Below are experts of layer 3 (counted from 0) of a mixture-of-experts language model. Rows are named router (the router's row for the expert), down (a neuron's output weights, with its number) and show model dimensions 0-223. Each number is 500 + 50 x the weight over its row's rms, rounded and kept within 0 to 999. Numbers have three digits each.
Before each expert's rows: a language model's description of what the expert responds to; "comes before" lists some tokens at least twice as common just after its tokens as in all text. This comes from a sample of Wikipedia text that the model never trained on. Tokens count by the router's weight.

# expert 6
What it handles: Leading digits in infoboxes. First digits of numbers in infoboxes and tables, such as UTC+1, coordinate degrees, km^2, ranks, plus field labels like "- • Total:".
comes before: "′", ".", ":", ": ", " | ", ","
router:488540462464464470509465523464503493395497526458488512495502603524396573523539577552494576456605469379445431533541517489473485582496473520511524531452443548480580503502431557497604465526461443536410611439458444510496536589500447422416517498494445475487427498609597570434473439447456495411514565519363552566568468512512590431521504457469536522499533594505539513444506572579532499404529490518506493386508544509526467516515539556489503526499500487472421537535579550544471534498533541504541467497563440472513559412404465452540456500455551512500482514462498453468536502555474554538555451585494485457456598554465486433446536662519496456522427465513448489469460510572456542523472
down3:389431574448514449425525471579513544521463549500526473567562493452395486508466529453405555485492520535559491450519537450423496503486500496506461497506567571595499565566575438591575519548504531417539516498473506477541531538516554473464480477555443480529398492551512479507517446512474446554554459482540609495468500559504495485464588504524471533465541506519430434421481537562590552537508533462483472602484430489559518472411524430445495456537512534400530469482405539442460469524420552528477599330616504528544493511511447494472542509455420555450490415580596509653453537488472489528462479493454489563473477587536524499465446372434462423497496534499533487549529531534568522488519
down4:502444476530543390496587546457445445511546463479492480474567465523484537544455526514543424443472563486507498512503488523498502493555503495477522532544558459463437463496475457434565530436529599583447466517417492415461436439532470534539517558487600525550545482519479534501504500453477516469462621510458404449482468572549397597457377464500545616550479536564406562483481422557445488435566481420519446589534569519556430536467428514505494522473553437511532607534564506529605507458421521655424495450504479498481485502467599500494569496485538449546442452456481496527555448456461480475605435432502533508462489463555415459468498458589481475496586492520490544435568513591565536549473
down5:523542517422596442476441526476594614576536488468528438461505461474515543474470425545490526466474493638584566472456553529458471529482466394540505525483582515477496479597543429499538526435472493484498561461411524475515486449526459479518531540523465496523554434429579429532484469496511488587563496429539497472485400500585464591402370510486525502588491423580554487528522548466527508536508512572424406422510491497447526521508459483539519429474516429403497422459545566481452490402448493517408504454549563540513385534463533484547541681563516518443539559486496539591511458481465549475540553506452456518449595451493545550471502422561477479479529434471504496494493578517522487513485
down6:496572466458497506447552480515492492401481456546503597481453428487491443440527616541456462499474502554550500528573465567512498519459497527431484422473453497522414492532497441564493472463446597480577456517546484470554572468525457535507566516463504428488457423475504483503530564550524563476551477487588427459579504487535492513530674472543530527606547469486412465527410437419457414564459467557534551549555453512537476458490515473433597534405498475442550434381588503499607509500463441463480542504522471569498539439499490471456541562543508451462436506514559557582488433449463535513489452497503528519520441595564491463535504387482520515573560502436374488553531488512552549359507
down7:567497574474487497571542524553594521557532545407518435495544528469447466523468568555508543415492449391648408514555426535517522529474459491488521501503480468500466481464513479440556386613478426504427477491511444492470502535496485516493483365561606493489515504472475569386498507545511541476511548588592496404504526393568559502481445528520470543453643479499487556453438563560513475476442436498553437666583520504507488479514505415455544568474491475501458474491499461456544591482569548479529519444547491516461565479552523465547499515514468574428462387418481495529487569528563416574464538524476465464471440474487512535442460438564549472542482424520513432527509514491449464525487
down8:571487456411502517465540467556534479497633502503454540570428462441530400487551524472590617489395467493477464512453529439367535501492580467515486572463415535559620555522529476521569505527525516619530496444506516586552466599538581461471501547521526464460496552470542467399441591535541456524542511496511436457442537477465466591471486491596455449500582553461432499547470490519527500526538503499518493595583551511599490515492486506506466444503443440506515414426545525447572538496529434524427397510417555454498519533367540583501442445476527520466497425471518534508464462434557546438596533570477490481485482572443472508478549483555405457494493482430491532490463429473508464522490
down9:502477476507467527542479505512499478539578542505516436531484408482428493509491376505446450495516481453530497546483554476483519430455545528531523516506568479372522449445481381559500495480573511618488528505484497502449530538559531505573407489530486495588514450555439494483462537495615491492505494548543563551433472521502534556603424541494348482585459517517496533601494428488460506469402508520574438478577517578567585464410522498539478481457507519494415425434476532484574617468538446539461379515507523530590476470612605450523508515457450523453554498397529462542489506576515577484554448547531419536559459505468455586468443453478407525493481464488498486570550415471446549519473
down10:373566530511499501544561554611435511556558399483492400481535489418495537514434597462524475496549433457521629524462508476462476507475533536419400502434586495484534572500510544467526522530577555524532479513503513410569569568555498526537481475442514521493565535494467479455535432528573454527496419602515510417527538542489523506478576432468545528544562483504486472495473508430449557477484406480514485451533511573527515378428446527517575578584638444524485451478384446513604496556535624531496461418414471489411465505525482436542475510517508436472450424435456481488544484529486474483554464524458488440536469530480532409539501377506486465502485502486473519606529571517490532491514
down11:608564430437425525434521481377541463442518475520483448503515522457474632522438486396541595525546564493520425551523461544516585439442524523547541538470502415520440502515574517408459467483552512505581506464495528481454551487468510448608509590520422505542471498472455557490479433520567480424459486542463486456464542559446439500536559529537504440552439537493606511517457422528463466514508472488423500549443509553393465536515490568482430501517491493456531475562486461417405437568474495486527467416402486454513563437530492463482510440476623510594536518515591538408560468549517447539566576520491469583582556545593530472452572580461514503517458458393483541548503448473523522465508
down12:580416461486474368540495516458511560463406447486507485490471467448555550445543562544477535494362584572583561423459545498560377555458519378496387504501565445418466548520508509571617519379485562450511476500507565468568481497454506494472504484558472499468547504535496506514484572484571441562616444485508485492505474438488435561517463505546483513558532564469423506511538534511440409464561410521543530419480477502489543532488562576527543493491497449499457534548446495485507456618436537489487470529552533509466451570490510462595537592424491491555445572527472417553575495414469452453531537515446493452422422433559443497504583501448503578534460531521544496525506542536487484573525
down13:544571479480552445511497566514456413585597496462616542462429444440536494527492414524524482541557489466522550479565519432474596547520480599445531510472550548405409513576430490467439508505498462546475535470436481400527603528517443514557481597553529513509461546480490519522541414510528597551490463392485545494469428585552484540445570512524592516533536511491440507431505585595574523459464475514441451558483601428497605485493493572578489505452482508447503445512552540523429515481437531555433375449472476487482501467474534425460554494441459509517463463524491495482526419460419507503477450572538509437381396535516478466475494490544450498550567482561520538459524510455532413575427
down14:434465537509421401486496554530560445485472495575519513542488497500476510522524532536477568542426571455534501525492508493588505511444572432449444496454489529506484442482566483537456530497542590457457430512450464523519604550488493528445496502477496446453519481463517543429417431396539510535512531529394555490502484503539500577509551450474504532457541427509485495505580445468485407580471534546556419408568457568512412590606541564470523540536529519592470547554486517438580517519531551444482478521464430586486507508463569430524490443506492626508554556411559521406544491483535530575461416509556451448539391472543461473510503391489486414385517354603501433489548462567536470510498
down15:487520502528486547577408494510594578503435537483353489496414529442581402494497515481480548495454520517573513453535501609486480481498519435522517434516493488472496394554550463515473444508517397535472498450504532416562468384477514424461525549442479511465443552571504571552520489590635553449590508434554449515580467514481632518489519524554476515395562494479497481443439528469477405395437395533403529523536532500471546479443546546485505550506499541429480375449476587487493494513500459486513549609527535540548525488553443510475470493452402486452528533529551490546511554444481497507471541530486539418518457486529419523442502511568539470557444515493516586574545512571466506600518
down16:566592490447481500455531475495648545414512495385452475433476485508383478567440501566513508522473452497534406485575516481505453477477571510486468465527548537505540489524421392515485470547481518411487531490482502493451617487538506506481497418639484487493522438363514443491491476559503602533498503549454541472432488517403483400509482569492501554512607566476483462471377543552554436504536424529454556490495531547507559562503585505505497473536523474459508585530483477491397523568436489500488570466450530473514524444460469464454539550438531528565448615503459523600464568515528479454426505558570463466557457527486481487521529452441479548490557496554642559464556528463500582483425
down17:518551501554501572496622440524552531496509530380435444500476396547512469606511482476484436533454490570557510546441552436524501464572473536523455523505557515563582503545459629461406498525510552517598533398513530374510515487481453545503516483582437610541502415479477497565467568458483520434493570483479527541393513553452545537576440526545464509453474390445526461476512508576467525479493414423482551463485535547514533548493470494520523506495443533506487570459492524470531449464507555407456447376479475616468556530448433521549538487633523482520506457503511444500473427528447518497469491532604519486489497448503469490486485561486458468370509489460511524400517424543526425617529
down18:538511416476514460409549468505538464499562459604596515649473521483407506468632401462517613483428456456473449476424564438452464478528493429500504513463417557511479493521576473494483627497538506414418508564408553469393536558515488453550447458559580494457557530465535434478502464441425420512559525483460514544520523516519557545466416481511499473492421476552521454593557564426530482530573484455398404504474479517487563594495574445534458461507503582448455558512429511507441568500468527517457451505437518458563509567527522533434488577569542569484525530517591494494521505507428502518472532507503469501481592527453560571450542465498510478580514483510503420474440583556529514486519
down19:510500560530528500517516448537459464547445493405547527460464498469507564518427491468401539532483483513501546616434496467485555473496435511529483552527547541463644489520524528604452482483535524466468514445633569477519365551458499569492591566499429530476512502518464553449497435470499472480540495559562587517627500473512469559435409574489516559542523426533542436538515466508581510401521497454453560359492513431539445481472505498477457512494504431490472558461415432448570449523496492461499443521452552500565427495482538516671484545500429520626549550458474482463476487532611440480479494497505509475509450550496453512556362489524504473429493402509530467525525442462536517592513
down20:512528599569501510494451538486457385521524436537625544549516518508496582552505493476506392573517461511577503543547508492428496520440436499382539438519422489493510384418546533493441576396446415495480544387539480515503421445507453481478466535590523584534537483542439608467545521536503464466491526475538475484499403486543509527549542471487377424489458554528528505563574550514441517519491486502451556426468540525551484407572520532509445469424428520493509564479512550545533470545525430448540526578437595573533518493462501577427511613483568594515571474460439473435428492427513512422495546483448480537512446469556444539527494568482556461537489488505403504434485531488558424510482
down21:550478463526554438548492529399450507506557504556519467499531404520527549483509485511585573421473415475512592541549545568482500512536497513523393508539503506569607495467443555425523612416459474500549555462621535456502477498508502586521439629408512445479461493565556510499452455524550428469483479515423438547488519615461485457548547413548486408516453455454567513557553473523580611548497549451504472472520518460451508509517486531471518608544592378581504506496508520500557501390487493484481465488469531429474391470475501515422444455438501389490487491512479453610528435509455576466523493512467516585518476543491497489478543465546508487459597605482483534446500460470407438475530
down22:478554517508560466553490506511515632507486548514602475477569443529512408418498488474510473544501488489487523541516564539468501436541390427371425481566553435629535566544582554401514409435512590476534508510614509489550554468457490513467428482496490547498456498581506550575436532481500502558508524422521594425550457445473483542439493460505564540502497434496533504519513561520566521411478528617460499493460494529476478497360499506502414467479455506502521566478562460462606465479432537374470446570565640514422491490425392485503572521563515496518497440486505541413485442501546491438450432516508524472511540470524505440453431519489449497536519508509530469524464492570499428525443
down23:459604531505530513540515585512465463553518564526584410547495468492493529543412512504557521523488521509569526491516560518529504556498539509429458465598522495493491594525582415468411525443554451572495581533480494472551530522560523472466430461623576457471543513462479418524454466522467509535540441466529566368536542570502440514395550537480498507544483508553481457548516588521478498570476461482479521428565525436522485478475540459497481382436453356490467480425480471475530452448558484613513484475520446543594458548475557511518563442447556447434437556413432520524429581422510538579433536503462476543412550516473492423460567456474389441572471449517530520464460594478474463566510
down24:499455481530540571506517477476514570454566421576440463490491544600475451480500462483479425428419455526467468404518548512509497442465610529489565467470503512599491500509494515529439447397494480427480526554603403535399442470459550476550571487482553552516504482506507486431616523467582477390542535520515505525577481548536496402450495491479491527525515516461471462513455550419512543487526428483540550475437504511392522557418504412492496480474485556450574560590488581584529515564406540440483528582541485589476581564449493529575495477519520487471502467450523533447542509476413587513414493521504521544397552533441483523546520483447440477600520544511523470600532607524562435403434
down25:531531498457538491527519483514474598515442466486525499528448596505458413511530457503475513536527577495494527476552542493397472551539377484509502487492450558533507457530452481451518439519492532509508496518526526428455456484505437469556566568342402459452505468538639491470544418487477568535463492572473446555577378494419507479571407448579537485602544524562508559465575542516564438470561575517434497551512534397507542543382510486544494466529539574398427486538506579504470500417525480404516519567565606501418495496528474528532573473452448532592462506524532491435513494438459518481536418435481495464545489481495522431516502485492510475550498534531531460509396474526535400642497
down26:450535473534527496519448522466434431496521529547541479588509519442598483446519504503605523579481410482478554515559532489513500567464532566421443432513542578554549432558457539434476523418505505482549529437498408473465476465648510557434546421391557480523532445551556426503476478573467640564527516463480508527472483468491478504533518478568624459549499455583514427478602488526541482575484434498538568497431519405528473537378532552521506453542537565429543482453471526515570452508465510509404485517432534492457537468440509548435532503484503385527518395462443545586498482473463555462472533514452542566533535450520447422572491477535425573584443534474437514527508460508516429574514
down27:475522491524543440550488476553496525597493503531437432562603461600459559492436484468580517450487514442566451583476480500454538484584485516485528446454462522570482536452384644576474512449534518401406463457595465389442491583370482497558514434393526483530560537495399517410499526534600505539487432555559502517470507407573547434575423465475526494463444500551516455498502460474511420489432439556503483531503430385562483544525452511551510568533493535497536507503486513491538584498446496534546429447472533483485531464527546516456507523568524406467527439497483496419534531561606535556470512511505456600472432550405543528583513477512529483429468472550478482463526454534491455555499
down28:590524513564489564469642582476441361455450418522487510533463522418513395606417533481475485470571469521517525589501498544475406491567502499433442505510440473555557569555525378574480524445561500510486550467630447474444555517401506556539451512449535526434444499407455433455393458509479591553546493524529518495484464519485472491401479501536496483516556509491492498572454542494482462413511531554569519568455510613462474438451504515481480583472522494539537430539555477469518534456556517480527564432451340512466581507563498572477528458471542539519433462529511561451535548476536415556420415406545558494508476482529512492478555515521477493537486527516500466568452484483491461528540
down29:506472497532460482513552496630464421534535511519516410562505551528521516494503621402573500422550548500555461538612507495445518480515556500576473421488509472476493566559495453574496482432455527501540378503460502571516480492482462496401489515562521452458500475538447612489525482596573439523470563476621474497470548351493524459522488608514507458497526515559473468586421510528582494435515450490588506579556502446455518456543492464461399460505608507519573505518638441486497526525478472447484488522471479448523448516548494515461555451531424486423498459502413530428569364543536426567475520512559485488472485484452438561543501434544523482471444456546419500527556516435481550415477
down30:442440493403519462481503436560549526466451515466478537523562540500486429583459565528493521486552539544501500540522486544475469534492486352518468418498485536504532514530402493579516541551491539526422468499541559430520532537452529515479502485614531411554464481458584449530485509488539594523436519463607431487461509519471522431562471409548538612457519445499433489463488430579627501417500519480479542503402450559508570456386507466440593492502491577468491456436452503483405474499509473484530497472507457498513492522527480421546485491517478623472448541521530468583451442368525445498530482575642463450600447450513474484507543444535440481511508609516465584518452557610482558516478
down31:498550629584480514548495480467529495452503508498520493528487530527534453443467540527446536463426558470611453509477490394464512512439423501448532467547455525555504550480490456579454517530552538534457549514518479469400458408491520547548630553530509485575480433467454504442541411499545402543516515571423499435507541470500406534480448439466556444534430495518496543511578508570451430478464589464503545512567486468535485592429578463448512444496508505507515479448641486500435472451545463559505548460538491472566533465527486504557489511417533511458465447443530455598500468531459555489489444472491534526522492405454510623409542465674598521456443477441513522476459487507568406621456
down32:548495520500500461574562529427525406511415504478481531531423454425570347371522452586495459565474529499460482404547506426553590557481522474561548449528475480465520449488464513516515517485469440553549466498507501490483506489544488434494512526494492465418518498430415509563437454511516533597425504481504438447509488516561497489508492533516502477481585480528482559449522546531513487595518454486587536535497513594422551501540498459517677482486430492500526436548446494379406454574622456613505503511458497581486528500519529504587440539464524474516382538499470450568475614516517520439448541423486470458496501513521382549525523476472514490599554520550546454470489507432554509460612
down33:461489525476487499513488622301420516542473467501540497555582529474435515532430567451545534441454512508498532533422555572531506565496554492568508531496516444445442476513473439439557514457579432495466456503576576573391532554498528467522494584495480388558498602474506482444484462515554565513533516482582363469494536450536506542554408504511472470423474482480481511592452420467481466497448447559538470484567554472525445472546496477459574513494514439436576435545491469565492481465515429508455478539479515521573460465512514462583482435577555369417506572483521500547563525563420478492559556579449517562473546469549519569596531500493498464474487535483505542453418537506445587447418
down34:523591492506526467430532539509653510593457515523504430575457487445472489547467452565455517488489549504513491461487490546586529487456524513473505424461561557471493587456453413428519480448397582418504544484517481485528547399528607525480487456556485520479382407506537434549499569505521578460460489419498461486480383447508482571476459468454430477543581482494473452453420471487516373537538517523508491552460448501431532512493507520582492419491495561495500509484421533532411522540551539487504492462495556480431548475539538553531479520557491578502554542545473508657435502388472486533518442526581444452505477544536412547507483435612523505498558544563592504480533548422479472633510
down35:491488426453449507625508535430480541494463540403568434436534454457441498549499460461497502447431451459562530489553489526537568496439512501476588690512443482535528465499522512473586535495508556552519508464489422536490498497489478508594489497452397661518523503550525559420492424565566490538502479454510473554519551498479429489426466628487502558555488521494532530423537477471460557570493467468548536502532455445473550513569429468416457462510488470475636609538486486540544423487536423523450456509511610518483371514487420560461428511461539497563505542433437455527485465513525504354512523558541470498561528529503466555472393497508451481500557443441530454485476531502531573494469
down36:514434433527441440448516518618541496502577491475444488482461460480506572555432555449572507486489504513525501531458500547402564549450491557492460539550467506463526622535566473444591526424476493487522469506521484523583507538421440458528495530503517545501520645495421494620436489509501526499504519550518566527500544468556555518519552427534454520432562437555475457569425507489558494452498385480451372430594500574496450467507503505642600510516480527499538588448516508363399522493516489498553387424445450523536563500501555495500536562427559459449477490525475461530525532527458486484411478574514509415543483485550483466433481512490544473486496526578443487436434540387516403546499
down37:444380550474485523582540403566449484498545502511502621452606510494502542470493514446525512510451506463514442536442514574568585435534514488539612566518592437484466460496534466436505469463446449558503599538597434490480415479502520497504541445467491609498489522615457565422480424455502488517497472552481569446541431531480456533511400450491455546602575449526496506475448469595448557572485464470475497526571486499539567520480490517428489472440594461390549423468511531491587451551502474488416478506526526460550404478443456480506518375458518474590577459497467526490562552505490434545514490568514515514505470483458558636501439460599524507525505404401531529481506503463516522514517
down38:499534476494407537473499535570517531487587385451444510516455491418540532462572560504479461459494532563440434579443461436454600534497456452533578430478545504571504488537444544469394447458555431511588527422531560512537542469475473497470506472486457499481520486473519529427624541418536502539588530515447487456415467396474543537549465489518507594536605502532545421560524503586449435478526432552426617521426536468530446472458476467616486502511477441439485488463509451528494503500569536446549508503482626533496503501526505491572505476432465503557516541472473497421521492369495475508457552510471494456525484533441433615562560471520433502509558472492498441470514549431606475575631
down39:526488563477550571520508472533468480501555484557542521401479477529480562430569458527472439434506433500558478571535415516617442420490435560484532521490481523506456506483489503530429530556494451579559534526452403466410563479577455423479555512591434430579532573559539558559485471448449460511500505444496506457560486528552511570428535573503486447475500464469551460513533495501567506496548438519501550439423542552525419432577534469399468444452465505545551427510561537456543487571436487486521588509571376539524525487477535453335562565469551469404460534532477490464448443530380554522506569474406435440512501612511518491514521421505543437528524496544403483532528517462501538491582
down40:470517502491526533569561483497435538588529481599580473586528473511525468459493482517540528455388436540566578462571461517437441555546492465509449476520479559476461529547503535414442413468532552455491467499522521449532528521481538475492466439327437487515478535508526552393552496483502471543352437533555431511536507480505558548548451454534486508603442483459524491449520533528507423566468522436523440490470538516501440484422509441539461565596607533482465542560475530496628467467566456501514528469526552483421517605527514511452530467551537494543461409528592436497540438374486547387608453433478471511499532489511540489500506454497485455540541441465498423518422586554563418564523
down41:572441489594407535499505487581548423490534456364500478552539552603457564542537531435515456493453420422563488452513363460497444519472562499458467529513556524438498530518435509570574546495600444527511520524532468485456522559497577486515493517645481570563565476454406483538560543504450474493581424490452558544476481470505406478508493524570504445416453467557547598499495478602523450548517520463537425403499429517534507541495554529436481467523453453564498541506495535447475496529501461511487555498436437410505592466406558474427461520458603509504482622440530481479501499582491430512422467591465440407506539476499580558476514496443519478549474420464492462472495464541442508467495
down42:540489471494530472379534520605449475551574482589439528518504511504462493528516468518556545465521423481433466513455508551585546541453497493550426391456533465509492378485450495540402553470516497461449441459492528417460510447435550549567546484627504503498509571565533491440554548474513542483392514449522442549552522488464486477459524459514601564547424509578567454559564487492560534455522475437526499528411541521511434484507564560532474447519519446454517536522498557475492517482450403484458585586498500505456492582581615514494532485488519450562526405470462558454520430433471550547464508494509359543491434522533520501603530435531389443578517445521488465453399557442538464557588
down43:511460484542550520491536456477434454521440509485589453490475526469517446557457444473588436494466505543540556524562511466541540513454492413448469442525554475572563571502604494472488558487446545449422545407553520471519562440459465585409428528399480462539417469531543453556430454611444507476409530491521472538549447501519504586528529469547481492670451542479535500506583478542496591522440493521486527528536514528545530445511537575514460505528457596437482490578458491499561455541488462423485479529483564512530529564539528588426498483643495457566518431499372517496445500407576543435458482424538475465506508437561543500468439494572520473543493487538450537495526396362493422487470
down44:526448431473433584504548462592477487479500520549428465479449522538467374515419498481453455485468581537502532516342506496594488475464477506497452435519495416573566536447598484595575465362506553458464568529482457555467464476468469550498480603578535469495515497482593526561504485565483602465439531505435454582548481495395550570491572539438500574600519442529467524504529500430458498490543519511476484507542511553489507488481508493544489515547433506425557501546499328485595459535541497375570561551443512523472598590494505554514559517461491537486524435444529470547518520532506545535438440518403514468497540544458490465483541476484395490533516432564464524570489497503458424489489
down45:520519550589539516505535458466458514495467520464550391445572385481525497395383546519535481451483523470616507426485524406585450511465490552518490502560453458584475596504558586538464447420486478469448453524470466448446508505479533510476472494595550502488553417462529482525596478525509480506544433476509462393510549540414478490464558370497507438533540454567489462524637571637495572502502531492467544533544509609459525476424506425540562481518496548583510585503429540493469543473486475446492596384401519522501521478508443435508504527503521479527414543505547448582502484473472527528416461454550505427524497604547388481487445511503490558486450498528507526528571531538520448465529
down46:524596532418540489542525531584490546418424457501569481418456482508520451463430496523475575590523561461458523454595487455498456516526463395369543454484546478448547496559428500493490562526544493561411562536535544515466608531525419506442432380512437513428525492435554430461415538528507518538463462443476566516579499450567555455550500461510554515549485455545513461535529474480541385499504522476542581492503566546515554461438475545532511503522511553454454547499443414531548554495517492468508475559492520553577492429503451462438562549499456523440608530514527497626491434457543457515368447462621508434548510493493505503482570455487495482395455385556510503458522536550579543496438
down47:586561588538525595587513525604494502538539520538528555590524474462530522544454510520574493482531407512493548509554552485472463450502552514552562492489433456572532609516469570501468478476508529512448483563524387449491540456494518505481523478345567491464596490550455432474508478500511515554515548608474525508522472470463480461573538468442417406575551547538485531496409434430460487495438523517518480623484584561564489472449435468518483465607487467422493471518469564447615560600514520437400542455447408542469493442458394576488454456451458503539567455467545503437480455474500481574444561537425509476460423498466540548504465379557501504456485445528466472501538499516463428458496
down48:524458434505452420566520540490465544523528551461491530365448551476572483531454545459523503496482558489436546555561469411430448504535577433501508585503493507407539528516511549521445503534550553631462495447471485505452448529490453478467423545454456382479505556512565574453514520548545471450449518407541438571550564516530470426496470604555534411488553506543502506482500468477568488469475578512487492511461507511561439533474457522635408544540538628506416517466495578505460446419508434520494438540409637482511497513492490507489518397394421481515564419526548478539514521419487556468528454472493414499436454472533514573537542574488459486436550524430523567482514531607563483463466
down49:518574624546572473552473470447505497498494496504530568539580484548542537411449525482507497486459504461548507468449557481506592571521454597481552509520409498485417621501541459507487595522660550517503464541484529463454575497474457525533461478505561452567561474389526566489520360488495516510468599502518515496458475461521494456473485553454411469565451529481538439492493523507449536530432467526456464558536506546421446537561521468404542537478548506509456421522495563499471431535438468547441501508512473463581483554418453449531497498435462428521441517418499498646448458483472575474530489502509539461563517520417567472445400341563572588535468445427547497480516548437489471543515
down50:515502485441485535481513423483568560519529477500473509530458523525613386392544483612488553576444468449526481403493517542574539499577612498462519464471409529556494529515495519559417472574534443605477585513356484386442551532440506589464484464422559499513540559472474502531504487588489551451417472479508472474494534560523505474516491559484561427435518474427412500511545528538513463451459504516488536554424539453421542490476537485518548417452441497506464468583509546464385471457485417484545514542493445529529585486602510474583509510463506482491380481460521521507608479494497537533398604473444496396543597469535492471449454550495520505515537517490549538410530536509504450482580
down51:465556463531508536401512497524509436499528592471497551533534514516625542475502373550470464536498524519450493556458503532442570513537498466451488487501503554485518410433532500519418546476522576560483512486488517515639500467546530545481464438454389535556411478490583533488435563452453453485538431417444517550447506505538494456569484480480529444578524422530491504506589555408479524519575582485501557517413473396600542644543487497510498459441523586435488371488539491488552416499478538549471475485539537518503451471468475557467511458562542545553466494553501513402353412468509478390470488539466458538587495492419560528543538505443476468438441569501522507475561482456600525541530
down52:449537532423420458512503472601531552509441515534412437505519419533537442438559612574438549503563433502441486606499474527526427537515487502438542480484538436546490448563485433531502399491498518428459499384559545446513522517507470527537496438541531612507535548534494505434495554463473522521433483519577553434539544415407450501478503499497592493471522462604521562590382526534498493447502492493434592430489505520531559546424461616487458545437485479532513491450434498578627506476529456459465494541464414571564500456457545513647525438552478431509528426458523495444542498461519549574461440472527495505443472440556555473472482478493392478451508467454536601532459567485520487513533
down53:427474499558488576504449504502535501565472487499571466499518491580465410477460512518493465448497513422588513423496511507496507563485445495409563417546510561631491536503559543493468396470510406421420545499472486480475453442453430537493510576445520437464480466561501532528639488508431513581542480605519500492503453451478487502491496527547542468527546374515461528486575529501486421498507527533510475519568483533539374556367441378563488500469564607471519519534460566501480506415583541507524516541459520533515435474429432545537485647502498445467443593528413550501561529472506531556453555421566504512472499527471470531432474497542551538601477544468488586464569507562450415522493
down54:458539586500563548538561433508430413506494467581535486471501469474583493493480513549485519456481498598523504546566616507413503503467481580498513507488483509428535544528615517467446420559442579562497461435479496529584519468579587429509508491477554567532522527489475508483462583550481483509464500412518539541485618454473476462503472483577428497489507594428370426490505447585521546560450498500479540557589530376547489474504503485557437403467539447500550541453484536473511521531469417412435464509482533495525360433574558502426516512547525473427527458497538471500467533426511461460476415520578608454433458604449488511479449619469478486422489478542464501478550457445520501538427
down55:432485605500434525538417484494518498439464502494548502537464488447428451549556461499446687459528508466531520502434547416542424336559521499436466557443528491451528421482495464478451621496542593469550474578467460497421524473524503551474498475550548517513533384468560545430484500492535511556522479539440491476540388523540537602554508487434451542503475447563450485441506460490441589476511520488494471557438451532444478561491506538518526464490522497496501583449470532532539509406627545407534540451487533464513560498496513513576568503601443531605493542486558470554536420438524497485472514400571576482562396438507556538429555474597531503494481531464526507516443532476496554496451
down56:449502503454483473464517473568513559508548481498608522448482493489435486592485529526496558474510571523531524529476493540393596534438408450552471495483558478464528532525501429471512546482469489583382657436467484451560507431520524431463553619559418462486391484435560440580504472510482567545484550507511491480554356583534476536478481503556539598478502491499499492425510509560606404461485542585420493419539485465413518400501537503398522470513466499439583421576617485467443483491463527546551539501557489560595536521442539454595505520444583529506453507475538479450516457430436496467519541527486447508427472514465488530490550534576480444490517513500466532503431548515490415551473
down57:498508516534533546474515468436521515562556493517560503527413488509506619457506453581554608510508440441528513457442491444478483562529425537444528434455386489577531495489487480517464491511475550508473455497478456503453468460589528567517445474449467441504570575484560488504414533479397507505459481487501471567516412511499446545456518540528453456569458488433499461514533522544441548520510530544602440498555502521444412442464492482634548488445525627501447570561458506457613539413478523504399498456460529532442398489497570552426540555465548475537506515512505554579494438430470494472554388530481584474468539581425564379579546448610514499566570470527527476455535414414466450524520
down58:386489564505473546470496556521504474594535496524479540434469474569432491440564379459473457545532507452595486506476484576534548506502477465483509503525423524490487535443591472456394566521499515583566445445495545443540442445428538492440467503612496502543522552540437537463483492519527432496476506430521538500490551524491516568448491500488437450487451516529550580471492590467517500609495451489447494491474551553568491532589604562514457409531370453539396557434421473451460458560469490508541488471422476599454478456463578490434529508531595580395555465520502521564469560434542514357528463518448500545487460568584634419527500497479506488489460471446517532421562484500552497546511
down59:544447462473523479441533481519555479508587511526465581463506520453477508499537469522526500506455604467568499458471432612416484451494421441493517481596523500502567593552471532525480578509407472519528553492476518478489547537585559506567469535530495499550490581516504549527499456506522554466440462415520508563521514564506409507502456497515488466475467492450428519496455530512630522535554479489467501395444470522555443446502480525489430382543496544529506504474506404446316519591488553491533546485556576497473513584480532424392539504461514605484527480565533485504418390447516558500463529530470410485416434536584539442484477457384436476499553580498529565597380561518498442435486
down60:466499574516467483536427497576526502513464456506459521478502555528537451587438566458553439522499535542415473501499411487433540547538456469515442496525498485580521481403619463509392556545529549459463544517511525558533502457505522407426472592397465521539448470542510557498534509561600460447501512484492557588562576461488485565522471573479551533521436451521577518496553470520396421505397504446495577430499497471552547538447489413571339548498514577498510421500506444485556382560454474548549613525481552500433439512456464532432506565546522568456524482401448446500468441423545497533498562517411551508529531438478500495534535515464536532462506455484460462409497574556571446452440
down61:479475569489566605522473561450545467466496391412539359440471506560544513462488478542606445542563424450522444469505509497517606480526543545531479498533448500514551496577491464565495483458519513471502508575527529418534510538504518502406393397497557501382550497505604584502386443482449495438383475480474479491509527502503523461510434513512438496419574514486561495519458550472485536486433454566476546516528538460518570449538462432516466529492477495645455552509613555413505589516509515558486568479488540530506534567490441435480540566453482539409589501572532526499536563481444577540530512507520514428497475416552411515516434519531538536469508534554500461420586515623535502531497
down62:527459491506477458536479407527472524548442526474430634559507544550634550521464519532489507456480468563481433532445530465512490531604492479478439511467505528426563409625364488551464506497570535492550433585536413531495440587467512434456513430547527423494589503567457595584546451498557527466532474523504629506532573369558480443550448399531513478523546492459477463484543548456448538447540550482534483476463406470637456512506535444492470560471555511433433463426474504436580472443368521522408522444508526480576508448495544545498474511450487571492541456525530456544523505522500541472476545517534565481492416529472555459548437552495525457426425506532503443481529466506518507486526
down63:512528481555502521527559641521506424534514473507531520533437490512557566487481451430497497523464441518511499424489451623497439550513415531504510501558427475617524555495552601408483538443480496451484458542506535485513515463538602540514483555537475440525550572549452506522466465526516536477538489547487436463522536480485487500456554533455380391542506457545506544528533549445514523499454549562545429406380549452565417445488521442540528416443457588434456482565520458423525533557532488477509545520475506533543519381508515540439560544442480494361619575494427561470479457503440541514484517538328451553481523457535444518564539486477473569505433493578447486501464473449537488419419
down64:535372541461543475455578495615517456594507562498483505544508452526492457507479605385482593436462480559555510556512486527508533497473449372503480494499478576473501528558520370447463571464550482610462478496442569540505497565425487500468489506506568431459482454501522456497435539408487515533495550483576486484529494538470422534490515511498413560556416480530460513469525520377482497545509580512544548512502458515403532469436512529453491486519594461477403474520552470512670541471512530540377443539497548535480520613466504503492528443528519525575507495494516459490421529439481590390487464484587494543471457499588502514521541401477427465529424543535568516476510503443568452419465
down65:573497518501559406495469493515475526527523478392468465510524518511572480466488457439546562479455524559546496550516552468559532551488527531474543411435490442526477481506513498547352529477566572513395446529420516408465426498417518559360571602528559520505537426478488515495564493526555503524405589411469423466518469480473523502517449460530423549437507488550535480570548451373526555518506417517532409487407551509509508486427508502580467460601538548470579580498494505453471559601508492440515478477529537509589534466508533476612489454487464531469514407497502445465450521523538421464516502512534540416519526366479477587537484506527476482489605533589549485504525497517410470562585